{
  "hidden_act": "swiglu",
  "normalize_top_k": false,
  "balance_loss": 0.0172,
  "norm_eps": 1e-05,
  "max_seq_len": 1024
}
Below are experts of layer 8 (counted from 0) of a mixture-of-experts language model. Rows are named router (the router's row for the expert), gate (a neuron's input weights, with its number), up (a neuron's input weights, with its number), down (a neuron's output weights, with its number) and show model dimensions 0-255. Each number is 50 + 15 x the weight over its row's rms, rounded and kept within 0 to 99.
Before each expert's rows: "comes before" lists some tokens at least twice as common just after its tokens as in all text; "mostly gets" lists some tokens that are sent to it at least half of the time. This comes from a sample of Wikipedia text that the model never trained on. Tokens count by the router's weight.

# expert 18
comes before: "1", "2", "0", "9", "3", "4"
mostly gets: " ", " (", "–", " [", "|---|---|---|---|---|\n", "|---|---|---|\n"
router:37 36 59 46 51 38 74 49 68 62 53 40 67 58 41 15 27 41 36 38 45 28 30 74 30 46 42 28 69 22 47 25 43 36 51 45 35 41 22 63 51 41 44 28 57 52 33 58 43 43 37 45 41 53 76 35 23 91 37 43 54 24 39 28 45 58 32 48 40 34 59 41 36 38 68 47 40 42 67 53 36 44 65 64 43 34 79 18 36 23 43 82 53 54 44 58 70 77 49 57 41 44 70 66 56 55 43 52 45 60 80 51 53 42 21 46 32 31 35 46 49 43 21 65 48 14 67 41 70 43 50 68 46 60 59 51 41 59 81 32 53 62 47 70 85 46 50 48 83 62 63 52 52 38 68 54 34 48 70 30 41 63 74 62 55 67 29 51 37 38 65 55 49 50 49 43 59 48 40 50 46 52 72 44 26 31 45 71 65 68 73 62 61 48 29 49 51 34 36 57 67 72 57 70 18 36 69 57 67 80 60 47 45 44 80 47 08 55 58 55 23 50 57 38 60 44 43 58 49 49 63 34 62 38 60 62 63 58 61 47 38 34 39 38 46 78 60 24 48 34 55 38 43 59 39 42
gate11:28 62 46 63 30 57 43 57 53 47 57 47 69 37 65 59 56 49 44 45 91 64 29 59 35 52 45 65 64 45 45 50 57 63 54 67 43 63 50 51 29 77 67 46 23 26 49 79 62 45 48 37 46 60 23 61 39 57 64 23 74 37 51 45 40 45 51 53 63 53 35 81 61 25 22 46 46 43 50 57 50 51 74 24 56 47 44 54 56 48 10 34 47 55 54 60 35 46 60 51 62 32 45 40 73 33 61 51 60 49 28 38 29 27 61 25 32 52 89 54 46 34 91 26 43 46 52 53 54 57 58 47 36 37 48 37 36 58 65 51 60 44 54 36 76 42 30 60 85 48 67 58 41 73 27 16 56 44 25 48 24 67 15 47 41 28 81 71 63 44 33 38 33 74 40 33 56 47 39 66 44 35 77 53 59 51 40 30 24 43 54 46 64 40 74 65 59 48 47 74 21 35 19 32 65 49 43 35 28 33 37 59 62 40 27 70 50 50 58 57 52 26 47 40 43 62 37 72 31 34 51 52 49 24 53 62 33 43 67 83 60 40 34 36 39 35 57 50 45 53 32 52 52 41 52 55
up11:35 51 68 67 21 48 61 43 57 56 35 53 68 58 40 62 01 33 56 54 69 39 21 43 50 66 55 68 43 50 63 27 47 79 58 43 70 49 30 60 73 22 51 56 21 38 46 74 63 49 34 52 59 38 65 48 29 52 47 45 65 37 52 64 51 66 30 45 67 36 46 44 29 38 63 35 44 50 35 67 43 80 58 52 71 47 54 51 70 59 43 14 39 62 40 45 57 65 71 49 30 47 35 54 47 53 23 55 35 63 46 45 47 64 37 60 62 61 42 66 64 43 34 75 62 53 37 50 71 91 67 66 67 63 39 52 48 28 69 67 12 81 34 30 78 45 49 45 64 83 32 83 57 45 55 50 52 77 60 56 13 54 58 44 31 45 54 60 67 53 33 45 34 40 57 32 38 50 56 63 43 60 75 44 52 24 40 23 65 45 54 63 64 39 49 38 43 41 63 49 36 45 56 65 42 61 66 55 52 57 27 52 59 68 41 61 45 51 42 62 26 39 64 61 29 55 26 71 33 30 62 57 46 30 38 37 69 42 69 63 48 60 35 29 18 81 50 29 42 74 63 48 61 57 58 65
down11:53 35 50 52 63 49 48 56 79 45 33 51 42 56 32 61 39 22 45 68 60 70 36 33 23 41 46 38 50 40 68 28 61 27 46 36 53 67 61 42 42 27 72 61 47 56 34 51 27 45 65 55 33 53 56 15 33 51 88 65 54 36 40 48 69 49 50 44 52 56 41 53 26 60 67 77 23 66 19 58 49 42 52 45 52 43 73 48 53 27 78 41 58 71 49 54 63 61 54 59 26 52 52 48 68 48 52 37 45 54 39 50 31 53 36 61 61 33 30 42 51 65 60 75 48 16 36 58 49 76 49 50 43 54 13 41 53 55 58 63 46 38 67 81 42 46 68 63 40 28 33 35 52 35 42 39 38 48 52 47 42 59 61 39 63 73 48 52 48 43 63 48 53 11 54 48 65 44 60 32 66 75 72 19 48 42 77 27 84 78 41 47 78 38 47 76 54 71 29 45 59 66 70 30 52 26 62 72 41 94 62 71 54 58 43 41 81 32 59 50 63 63 71 57 71 47 46 55 68 43 51 60 52 39 35 52 63 33 66 60 74 56 44 74 16 42 34 50 47 31 50 54 71 61 33 66

# expert 14
comes before: " ", " The", " In", " He", "-", " It"
mostly gets: ".\n\n", ",", "==", "),", ".\n", "==="
router:30 74 49 41 27 37 53 48 55 63 39 54 90 59 32 47 43 52 72 53 61 54 37 40 55 65 51 62 66 56 65 28 48 29 26 43 33 48 54 27 38 54 70 42 65 49 34 42 71 54 36 21 39 47 51 36 60 68 44 44 53 34 35 26 58 51 35 51 51 47 75 45 68 59 52 51 50 35 48 64 49 39 60 76 41 33 75 75 27 38 65 38 45 58 59 43 32 79 28 51 49 66 28 47 36 73 63 33 72 56 71 38 37 64 53 59 74 77 18 42 29 49 33 52 46 28 37 49 44 55 49 37 46 27 72 49 52 46 37 21 79 70 27 72 45 35 46 59 73 61 48 54 53 53 37 33 65 47 48 53 67 30 66 84 64 57 54 16 64 49 73 44 53 28 64 32 57 56 30 36 34 51 53 50 24 41 53 44 55 75 68 38 37 32 52 50 51 58 74 41 46 43 42 35 22 50 71 70 62 68 46 65 59 60 87 62 07 55 74 42 29 49 56 43 50 55 55 68 60 41 31 68 51 43 47 38 33 46 75 36 39 83 40 65 52 56 45 32 50 69 57 15 31 61 35 30
gate1:50 27 51 38 65 55 81 26 55 46 66 61 36 40 43 42 50 52 32 47 49 29 66 67 49 46 52 55 59 38 79 34 24 53 31 59 35 38 71 26 21 45 50 53 44 84 21 17 24 59 30 61 35 44 21 63 60 83 55 33 63 54 89 35 37 26 58 51 46 35 30 39 55 62 36 43 58 52 24 33 48 77 51 94 60 54 71 51 26 56 58 65 48 37 43 44 65 64 49 70 40 52 43 56 49 42 26 70 31 31 68 71 24 28 57 60 43 56 46 66 73 78 44 42 72 44 53 78 44 27 76 23 62 47 73 42 44 36 65 55 35 42 52 58 56 15 60 44 35 64 39 42 29 68 47 38 48 57 68 51 47 23 31 52 62 41 36 44 63 40 59 50 41 49 40 60 54 60 35 26 64 49 34 42 54 76 36 49 52 46 28 18 61 46 46 60 43 60 63 48 30 77 62 36 54 62 46 34 69 77 39 65 63 51 39 38 70 39 48 48 44 34 64 27 50 90 39 55 29 53 44 53 53 29 30 38 50 58 53 44 40 53 47 52 55 68 42 46 56 60 59 38 41 49 78 64
up1:46 31 61 50 39 60 55 50 41 39 35 33 72 31 46 66 54 53 61 65 62 22 68 57 41 51 54 47 76 57 42 36 80 36 33 34 60 35 47 53 50 45 62 42 78 77 72 74 49 71 33 49 18 53 42 29 49 41 55 31 36 69 34 71 63 47 53 45 56 51 47 39 49 61 38 62 51 37 35 42 50 37 38 58 89 65 34 65 55 29 60 37 39 53 52 43 49 80 50 51 37 50 34 36 60 42 62 85 20 43 60 65 58 56 82 44 60 58 48 32 55 44 30 52 61 31 64 75 62 43 75 45 51 37 40 42 62 67 82 43 41 43 68 51 59 42 49 57 30 73 51 67 46 43 65 61 09 31 57 26 58 27 64 50 34 45 39 46 90 66 61 26 65 46 49 50 39 48 54 15 61 51 49 55 67 42 39 62 26 46 56 45 57 65 43 40 48 52 48 51 38 68 61 49 57 70 67 37 58 45 27 69 62 44 31 73 39 23 73 53 85 37 54 48 66 60 69 35 39 45 49 31 33 37 45 61 61 38 66 46 75 42 51 40 78 99 56 52 74 29 58 60 32 69 27 59
down1:58 33 64 67 50 71 69 48 47 33 45 29 35 57 66 65 82 44 67 67 61 35 61 81 81 71 43 52 45 56 72 46 47 60 45 40 35 59 30 34 36 45 43 51 58 35 53 65 42 34 57 48 53 37 53 67 74 47 26 52 42 55 73 22 40 42 61 65 73 42 70 72 35 76 30 55 56 26 54 39 93 60 67 53 33 50 50 40 56 66 45 36 52 50 42 37 46 25 53 34 62 57 25 35 64 77 47 63 37 54 36 47 49 52 69 30 67 56 58 32 50 52 43 74 26 40 20 51 70 38 52 56 46 35 25 52 84 74 56 39 51 62 38 73 56 45 52 46 78 45 60 53 55 44 11 52 59 48 58 68 61 44 58 74 21 48 69 39 54 66 42 39 54 25 56 44 30 36 67 66 49 28 35 50 41 53 28 36 50 68 63 45 52 64 55 56 67 45 55 71 61 71 19 67 72 48 60 51 48 29 58 46 49 57 42 70 34 80 32 54 76 43 63 59 62 54 31 57 78 52 29 34 64 56 63 59 26 68 64 66 57 71 52 33 70 39 57 88 47 12 66 65 32 57 48 52

# expert 3
comes before: " |", "0", "–", ".", "9", "5"
mostly gets: "7", "8", "9", "6", "5", "4"
router:29 43 50 34 34 59 55 63 39 59 49 49 23 37 52 25 33 41 29 51 33 58 37 66 49 44 41 33 50 58 59 55 38 60 46 40 39 53 46 56 57 58 00 40 62 70 38 66 36 49 40 42 53 41 53 35 18 57 38 44 58 09 57 36 40 51 37 37 51 34 50 65 30 46 70 58 60 47 51 48 63 38 42 75 50 38 54 19 39 46 61 60 62 49 53 44 68 54 84 64 31 54 65 34 51 27 55 63 50 39 37 55 60 28 64 33 38 35 55 47 27 36 28 67 90 38 53 45 43 52 67 17 37 59 38 59 60 38 96 56 85 22 53 50 61 39 48 52 94 53 57 55 48 48 53 55 52 42 41 28 52 48 38 44 50 56 36 37 55 34 51 61 48 62 68 59 55 50 27 54 57 34 55 38 50 38 43 61 65 41 24 39 35 42 42 63 45 38 37 47 65 75 81 52 63 58 36 79 71 61 61 51 31 35 55 31 37 64 54 44 45 54 40 39 49 24 41 62 62 38 62 22 38 37 64 58 32 86 58 23 40 31 33 47 13 51 47 47 46 32 64 30 49 34 00 42
gate13:34 68 45 48 58 27 55 11 49 45 57 52 50 67 30 37 49 57 47 29 38 51 67 34 66 57 43 61 60 83 53 36 57 28 38 53 55 45 41 46 66 58 25 56 63 43 30 58 35 26 46 45 60 66 41 55 31 25 78 26 50 35 32 60 30 32 52 35 10 69 53 48 30 54 50 38 46 65 58 27 41 51 39 42 66 56 57 70 04 59 66 34 34 51 52 42 47 53 59 17 53 40 65 54 42 57 14 28 62 63 46 55 63 65 57 67 62 67 44 59 40 53 58 47 46 23 45 50 75 52 62 31 50 54 40 47 55 40 44 40 19 45 57 49 34 45 44 52 43 70 55 43 40 53 32 36 33 58 53 58 45 80 44 41 45 43 38 64 75 47 40 27 22 52 15 44 31 70 50 49 20 40 69 73 61 32 24 69 38 52 69 63 44 71 53 56 68 52 33 41 31 79 55 43 32 46 52 26 54 52 42 49 24 54 49 37 56 49 45 28 49 59 58 62 56 07 38 21 57 59 47 75 40 50 35 27 40 60 57 54 25 54 76 36 37 13 80 30 43 38 54 63 30 26 57 56
up13:59 42 43 61 58 78 54 76 47 76 51 34 65 94 46 53 31 56 53 36 35 61 42 40 68 39 47 65 46 74 67 36 79 82 39 44 47 70 41 43 52 55 75 64 47 55 63 60 31 45 68 41 44 42 78 49 44 56 24 68 52 60 78 46 55 65 38 50 57 28 39 50 50 34 31 75 64 12 18 29 46 45 82 82 46 32 53 21 44 60 50 55 46 27 36 63 74 61 33 70 51 45 48 51 32 52 44 27 63 18 57 36 58 54 35 41 69 33 49 36 42 20 63 72 41 63 64 63 19 56 38 77 38 41 69 55 75 68 56 38 66 61 54 16 48 34 57 49 72 30 55 66 38 50 61 49 52 57 61 69 57 44 42 50 14 51 53 57 52 56 52 50 56 40 72 46 65 54 46 51 60 47 54 49 34 24 69 40 63 51 29 56 55 22 52 33 49 39 30 56 60 42 37 49 30 41 34 46 48 38 31 40 68 37 41 65 27 91 57 35 41 50 43 24 16 78 50 55 75 50 47 61 20 59 56 43 61 50 39 63 51 37 47 39 38 44 55 44 61 61 52 45 42 66 24 46
down13:19 38 63 32 53 77 53 54 79 37 51 51 34 59 16 55 70 67 28 51 39 55 42 45 08 55 05 52 49 25 45 48 43 54 45 29 38 53 50 76 46 37 35 52 53 58 52 52 52 43 59 51 50 29 46 51 44 71 56 37 43 29 50 47 51 49 57 65 50 40 65 63 42 62 38 72 58 56 65 40 89 64 53 38 38 29 32 59 65 41 46 64 36 69 39 41 40 45 30 50 37 43 67 54 32 21 47 73 52 70 37 38 29 38 67 83 26 34 44 20 33 78 56 46 41 72 61 67 37 38 35 30 33 51 65 59 47 52 63 36 68 32 47 39 56 73 63 73 36 38 64 84 43 50 81 57 23 34 56 28 23 42 63 68 59 60 64 52 32 26 26 64 69 41 67 59 47 40 56 61 36 52 47 43 67 25 49 55 50 69 55 64 31 48 41 49 44 71 65 70 50 56 34 62 45 23 52 51 45 70 60 70 63 57 57 50 44 41 54 63 87 34 49 59 61 69 83 78 32 30 43 27 50 39 50 67 41 36 41 67 48 67 71 65 72 53 47 48 59 48 25 59 62 45 50 67

# expert 17
comes before: " the", " ", " a", " his", " an", " he"
mostly gets: " of", " to", " and", " for", " as", " with"
router:41 33 48 65 51 59 64 55 17 39 01 64 55 59 42 66 39 40 65 60 75 75 43 22 40 46 48 52 45 39 51 45 50 71 45 41 66 46 38 39 24 63 61 69 46 46 56 38 83 38 47 52 44 55 46 55 64 47 46 54 51 53 37 33 78 16 40 47 48 47 63 45 65 53 44 50 64 46 39 54 90 49 52 57 56 63 35 66 45 55 49 33 43 50 74 55 50 72 08 55 54 48 26 54 44 60 32 41 29 42 50 72 50 71 46 37 62 55 43 08 35 56 43 85 73 69 58 51 41 49 57 48 38 17 60 58 55 48 34 57 56 69 54 76 62 33 56 44 46 59 44 41 69 41 52 66 60 30 61 69 49 26 42 56 56 57 71 54 59 56 70 31 43 46 73 30 67 77 37 56 47 64 31 60 74 67 52 38 24 38 60 60 52 53 47 56 59 73 53 55 29 50 60 59 58 79 58 34 62 66 42 58 57 46 43 47 55 57 60 41 31 31 75 38 32 58 64 51 45 62 68 55 40 45 25 40 40 24 57 84 42 94 99 73 40 54 52 49 56 61 14 46 45 18 49 66
gate5:39 48 73 59 58 38 71 46 57 32 44 69 47 68 55 52 57 63 41 72 39 54 59 46 25 48 43 54 40 60 54 41 55 55 40 15 47 31 70 61 47 51 48 57 17 69 51 39 33 74 64 32 69 48 72 56 61 48 33 47 53 29 76 44 86 39 40 35 54 29 73 57 45 48 40 46 40 43 65 56 54 44 30 38 63 46 38 34 50 50 73 30 46 29 63 61 57 40 77 41 67 31 43 59 46 54 56 42 59 42 54 29 31 67 58 61 55 61 65 37 38 41 47 57 48 83 74 42 30 37 72 44 52 69 32 50 49 36 56 62 97 84 71 45 70 31 41 69 41 89 41 77 60 51 45 50 46 54 68 47 42 58 49 19 44 43 38 43 33 32 35 67 45 22 39 29 22 51 50 50 29 31 42 59 39 60 39 34 63 35 20 59 29 49 52 50 58 60 53 47 52 50 50 36 40 65 29 42 36 50 40 40 41 72 43 48 37 40 43 48 61 42 38 32 83 48 48 75 72 42 49 51 34 38 50 22 65 37 09 47 60 83 18 67 41 45 22 21 47 19 75 41 57 68 44 42
up5:55 77 53 30 55 49 51 55 55 59 53 46 47 55 77 39 51 68 58 26 13 49 50 46 39 48 68 43 44 82 45 45 42 28 60 37 74 30 44 46 32 83 54 44 58 40 71 29 55 49 24 73 49 55 53 60 65 47 49 47 99 52 64 37 52 78 71 55 45 52 39 46 54 66 30 40 62 62 21 33 78 65 66 38 63 89 34 54 69 38 43 56 53 55 27 89 35 53 41 51 48 48 47 42 78 56 61 59 87 42 48 30 49 52 63 51 53 48 33 39 83 47 60 44 58 51 59 47 46 46 61 53 61 45 27 52 47 69 36 68 65 27 33 38 58 39 43 48 74 45 77 45 49 36 44 41 61 20 54 79 75 35 67 34 68 48 61 41 46 45 45 30 60 32 41 25 48 33 39 51 69 56 33 46 34 38 51 55 57 57 67 44 52 36 49 74 56 38 47 71 28 61 57 41 47 36 52 48 28 62 60 57 77 64 47 44 49 66 43 82 54 36 50 55 31 44 22 57 72 28 62 76 32 39 37 27 52 60 51 46 45 84 23 43 89 39 32 60 40 51 63 24 38 59 55 33
down5:61 64 43 56 60 87 41 64 32 66 45 36 40 32 60 49 29 51 90 60 50 56 41 70 49 72 55 51 38 54 59 49 64 55 49 26 47 63 57 56 63 22 29 49 64 43 55 66 39 42 53 50 60 23 29 26 30 63 78 61 43 66 57 65 48 47 45 34 43 72 48 54 30 30 36 72 57 56 37 43 69 85 73 49 41 60 69 63 56 62 36 55 50 79 13 65 61 69 45 54 54 44 55 29 57 50 72 69 48 46 44 50 37 63 71 31 19 60 20 86 74 51 43 53 37 63 37 54 61 30 55 14 34 57 39 32 52 48 50 55 44 39 65 60 48 43 35 53 62 28 50 50 64 44 32 85 25 38 13 47 47 16 40 77 54 51 73 49 61 66 57 37 61 70 37 48 59 59 51 54 36 55 64 41 37 47 40 48 46 59 64 42 43 51 74 51 22 67 72 12 66 63 52 48 52 49 51 70 62 35 49 75 47 38 40 70 58 62 44 52 35 45 53 78 38 55 79 47 41 70 53 51 36 41 32 66 61 46 76 07 46 41 52 45 69 51 45 28 58 72 49 66 51 63 46 61

# expert 11
comes before: " ", "|", "-", "==", "===", "The"
mostly gets: ".\n\n", "|", " |\n", "==", "\n\n", ".\n"
router:17 50 65 32 49 51 80 41 52 53 55 71 79 54 32 37 48 38 64 47 46 63 54 75 52 58 52 65 58 54 64 22 46 39 46 42 20 64 48 30 49 48 40 62 74 58 45 38 51 39 54 69 44 45 50 31 36 39 35 50 70 26 54 41 56 56 36 45 20 69 69 72 46 45 69 55 46 45 43 60 59 67 40 64 45 58 62 46 52 35 54 30 47 76 32 68 72 65 23 47 48 69 22 57 42 58 71 23 49 71 76 56 34 69 69 38 49 72 52 62 42 45 15 67 43 35 39 44 75 27 52 10 45 56 46 62 66 44 67 45 57 45 48 71 98 52 50 53 62 52 55 64 55 56 29 55 35 66 36 24 60 42 56 24 41 35 72 29 33 44 43 52 24 43 71 61 53 53 47 39 47 32 64 32 62 47 55 49 59 31 60 55 40 40 82 48 49 50 70 50 54 25 66 44 05 30 57 41 48 26 41 65 56 61 61 84 36 48 47 42 11 35 50 37 35 61 45 56 65 43 39 31 49 45 79 29 23 55 68 12 49 51 40 62 56 56 60 31 46 50 65 43 34 58 65 41
gate5:70 31 77 77 59 51 74 70 42 46 75 88 38 58 39 49 47 53 45 32 43 44 58 70 50 46 44 24 31 46 48 44 41 46 65 33 47 44 49 44 32 59 56 70 74 55 66 72 52 60 29 45 62 53 78 47 99 25 40 61 41 74 37 03 59 52 68 30 51 49 59 44 71 53 63 21 31 69 27 60 46 84 55 25 30 50 53 58 61 71 70 40 57 44 43 52 53 49 46 33 37 51 65 65 32 43 59 45 43 49 76 58 32 35 86 43 48 44 44 52 67 36 66 34 75 44 52 37 59 45 62 63 44 35 34 40 76 47 71 42 41 29 31 31 47 35 30 83 63 65 47 54 44 27 64 37 55 60 33 54 54 52 50 35 36 27 42 45 39 59 77 39 76 59 56 49 55 40 41 33 62 44 42 25 57 77 53 41 49 48 67 22 43 79 38 85 69 47 67 91 48 53 61 37 40 60 44 50 57 63 50 38 57 58 60 57 60 64 47 56 47 43 47 30 63 48 55 35 71 22 35 61 44 26 48 43 60 48 37 54 45 66 49 41 33 46 57 34 65 48 70 56 42 50 44 47
up5:23 48 22 50 30 52 25 49 58 40 55 42 86 65 37 43 40 69 30 50 30 47 64 43 77 17 68 64 52 41 43 54 76 15 54 49 45 23 59 73 51 40 54 56 22 40 42 36 26 29 46 62 46 57 65 89 53 59 62 44 28 32 58 85 45 69 57 76 38 72 61 41 42 69 65 66 42 58 53 32 40 26 54 30 51 25 51 52 64 23 43 46 61 45 80 36 48 46 50 61 45 66 47 58 31 44 59 72 61 59 61 56 54 62 35 52 58 59 85 60 43 34 80 75 61 64 64 70 20 57 42 38 69 46 53 70 34 58 53 57 50 65 75 55 65 56 37 46 43 36 67 49 49 72 25 48 45 59 53 52 24 52 86 57 77 25 48 58 66 48 54 66 28 54 45 67 26 61 49 50 37 48 22 54 42 62 53 36 27 32 40 32 42 69 39 60 57 61 52 44 43 42 68 50 62 48 42 52 62 79 49 73 32 31 30 60 56 54 50 67 40 44 34 60 42 57 25 49 58 58 48 37 45 45 41 45 67 50 37 56 55 36 56 32 25 76 34 66 28 34 41 48 51 58 85 25
down5:39 43 36 55 51 17 54 48 31 64 62 44 68 47 29 73 47 71 63 43 72 71 29 49 32 57 45 50 45 64 39 54 49 42 65 58 31 46 49 49 34 59 43 36 55 31 41 25 69 22 59 35 52 59 47 64 40 48 30 51 49 55 87 60 47 45 39 65 18 65 30 59 56 59 40 49 75 41 40 48 74 78 40 77 48 45 48 29 56 04 44 50 47 28 43 55 66 60 36 54 74 37 59 35 29 38 45 55 49 51 68 61 62 80 49 51 50 37 29 34 22 62 36 61 32 48 50 39 47 13 30 29 48 64 59 55 51 52 43 47 41 56 67 84 36 55 13 23 48 27 41 51 24 51 65 55 51 51 44 24 42 63 50 53 55 85 62 48 60 54 16 52 47 34 48 45 40 26 38 38 37 49 71 61 36 70 38 32 50 38 46 66 48 49 27 17 49 42 28 36 76 50 72 47 71 42 27 74 35 49 42 51 57 30 51 51 25 41 24 50 12 77 28 59 54 61 38 23 32 43 35 31 31 55 46 55 49 54 46 62 49 56 35 80 28 51 51 41 54 62 46 53 54 67 67 42

# expert 4
comes before: ":", "\n", ",", " of", " (", ".\n\n"
mostly gets: " States", " American", " World", " University", " United", " National"
router:49 18 62 42 58 58 69 67 56 64 62 62 14 57 37 52 43 43 35 58 74 56 68 62 71 44 56 60 35 26 88 46 47 62 47 42 47 26 47 49 58 69 35 48 62 50 57 61 39 44 47 56 57 37 56 63 57 37 40 50 46 47 48 50 60 67 42 55 53 37 58 45 53 51 58 37 58 47 53 45 74 72 61 69 48 54 68 60 56 74 52 05 54 55 39 46 56 14 87 57 46 39 55 66 49 52 56 47 72 48 49 91 49 45 47 40 50 36 54 71 83 47 99 52 93 35 35 48 21 18 49 50 37 34 32 55 70 48 95 37 73 25 64 63 50 17 52 28 53 59 52 33 38 44 43 62 37 45 71 49 38 56 55 59 52 42 26 50 67 43 36 50 29 50 72 42 69 54 27 59 34 36 34 32 86 37 53 55 77 54 61 47 34 39 52 50 68 65 53 65 69 57 45 34 41 39 35 69 56 33 75 58 44 44 59 26 67 60 43 59 63 49 69 57 60 49 74 81 56 40 42 32 56 44 54 45 30 78 63 22 49 42 24 33 48 47 33 57 45 49 40 30 53 45 47 40
gate4:52 78 50 48 41 59 69 54 42 56 65 42 62 59 80 53 25 61 66 50 44 53 74 54 40 38 66 55 37 63 43 55 54 46 62 22 38 34 61 40 44 49 65 22 49 53 64 34 51 40 58 56 64 73 61 79 57 44 54 78 53 70 32 54 39 35 40 23 45 50 46 46 54 36 48 81 35 60 53 21 30 46 43 59 37 57 31 50 73 18 66 29 03 54 84 47 51 78 45 76 40 27 71 43 44 40 60 80 54 74 72 60 52 32 64 53 54 79 58 74 54 53 56 37 51 79 57 59 62 32 58 37 69 46 58 59 70 56 62 39 56 37 31 59 43 37 10 63 38 84 27 56 50 63 66 47 58 61 56 72 37 57 78 42 43 31 65 33 74 51 31 49 60 38 51 46 53 43 69 67 68 55 56 67 66 69 49 41 35 44 64 35 36 53 32 40 63 59 56 57 48 57 41 37 44 36 50 49 40 20 55 69 72 53 59 37 45 57 32 64 62 48 72 20 42 46 65 54 50 56 38 39 67 80 44 68 45 83 82 36 34 37 60 64 60 74 51 42 64 38 38 62 44 64 80 48
up4:49 40 51 42 76 63 35 46 40 46 37 62 38 42 41 28 35 81 33 48 44 42 60 55 47 47 41 76 45 59 41 44 50 27 56 76 50 53 41 41 83 54 75 71 46 32 39 46 45 54 48 23 65 42 52 04 64 56 40 28 52 58 58 53 57 77 51 33 26 55 37 55 38 37 42 28 64 30 47 29 63 64 40 55 48 53 32 47 34 34 30 35 57 33 25 54 52 64 74 45 66 38 29 44 44 53 91 54 56 55 47 75 33 75 39 70 41 39 71 46 41 45 48 30 68 71 42 54 65 62 34 65 41 48 23 53 46 43 50 56 56 43 22 49 49 30 52 41 47 31 29 39 55 40 44 66 50 45 67 50 44 20 39 40 47 48 52 54 56 60 37 53 38 93 59 48 68 45 66 67 29 36 72 48 58 82 70 66 67 63 47 19 52 60 62 59 65 88 52 39 32 67 21 39 45 50 50 61 60 69 62 48 34 37 17 51 15 72 71 40 46 56 35 24 68 66 48 43 49 50 53 51 39 52 32 25 43 61 37 57 31 61 68 54 61 19 17 38 47 34 58 28 58 49 56 19
down4:69 42 46 54 78 22 46 42 54 56 56 81 52 79 48 44 71 50 69 57 46 40 56 36 49 31 59 73 58 53 66 68 69 38 88 74 62 42 58 49 40 36 51 64 39 75 28 22 33 57 45 61 54 48 57 42 89 31 49 61 50 39 56 52 85 51 74 49 51 34 28 23 37 58 68 63 50 41 49 34 40 46 53 33 52 57 41 51 45 51 55 34 41 68 44 75 46 58 18 72 53 14 53 57 44 12 55 60 67 64 52 44 52 65 58 42 38 62 76 46 39 46 31 19 69 36 59 34 62 40 56 76 59 47 37 41 60 62 56 46 57 62 82 48 32 51 63 46 46 40 58 64 74 49 36 58 25 63 50 41 52 59 64 31 17 43 32 37 60 45 57 50 53 46 45 95 21 63 35 70 42 44 43 26 54 67 53 58 49 55 61 63 79 71 64 48 44 47 43 56 17 53 60 44 36 84 48 39 82 33 50 42 32 48 63 61 56 44 39 46 63 51 72 45 38 55 39 30 58 53 50 42 62 61 38 39 75 38 40 79 85 41 55 40 87 46 52 41 47 56 37 58 76 32 50 66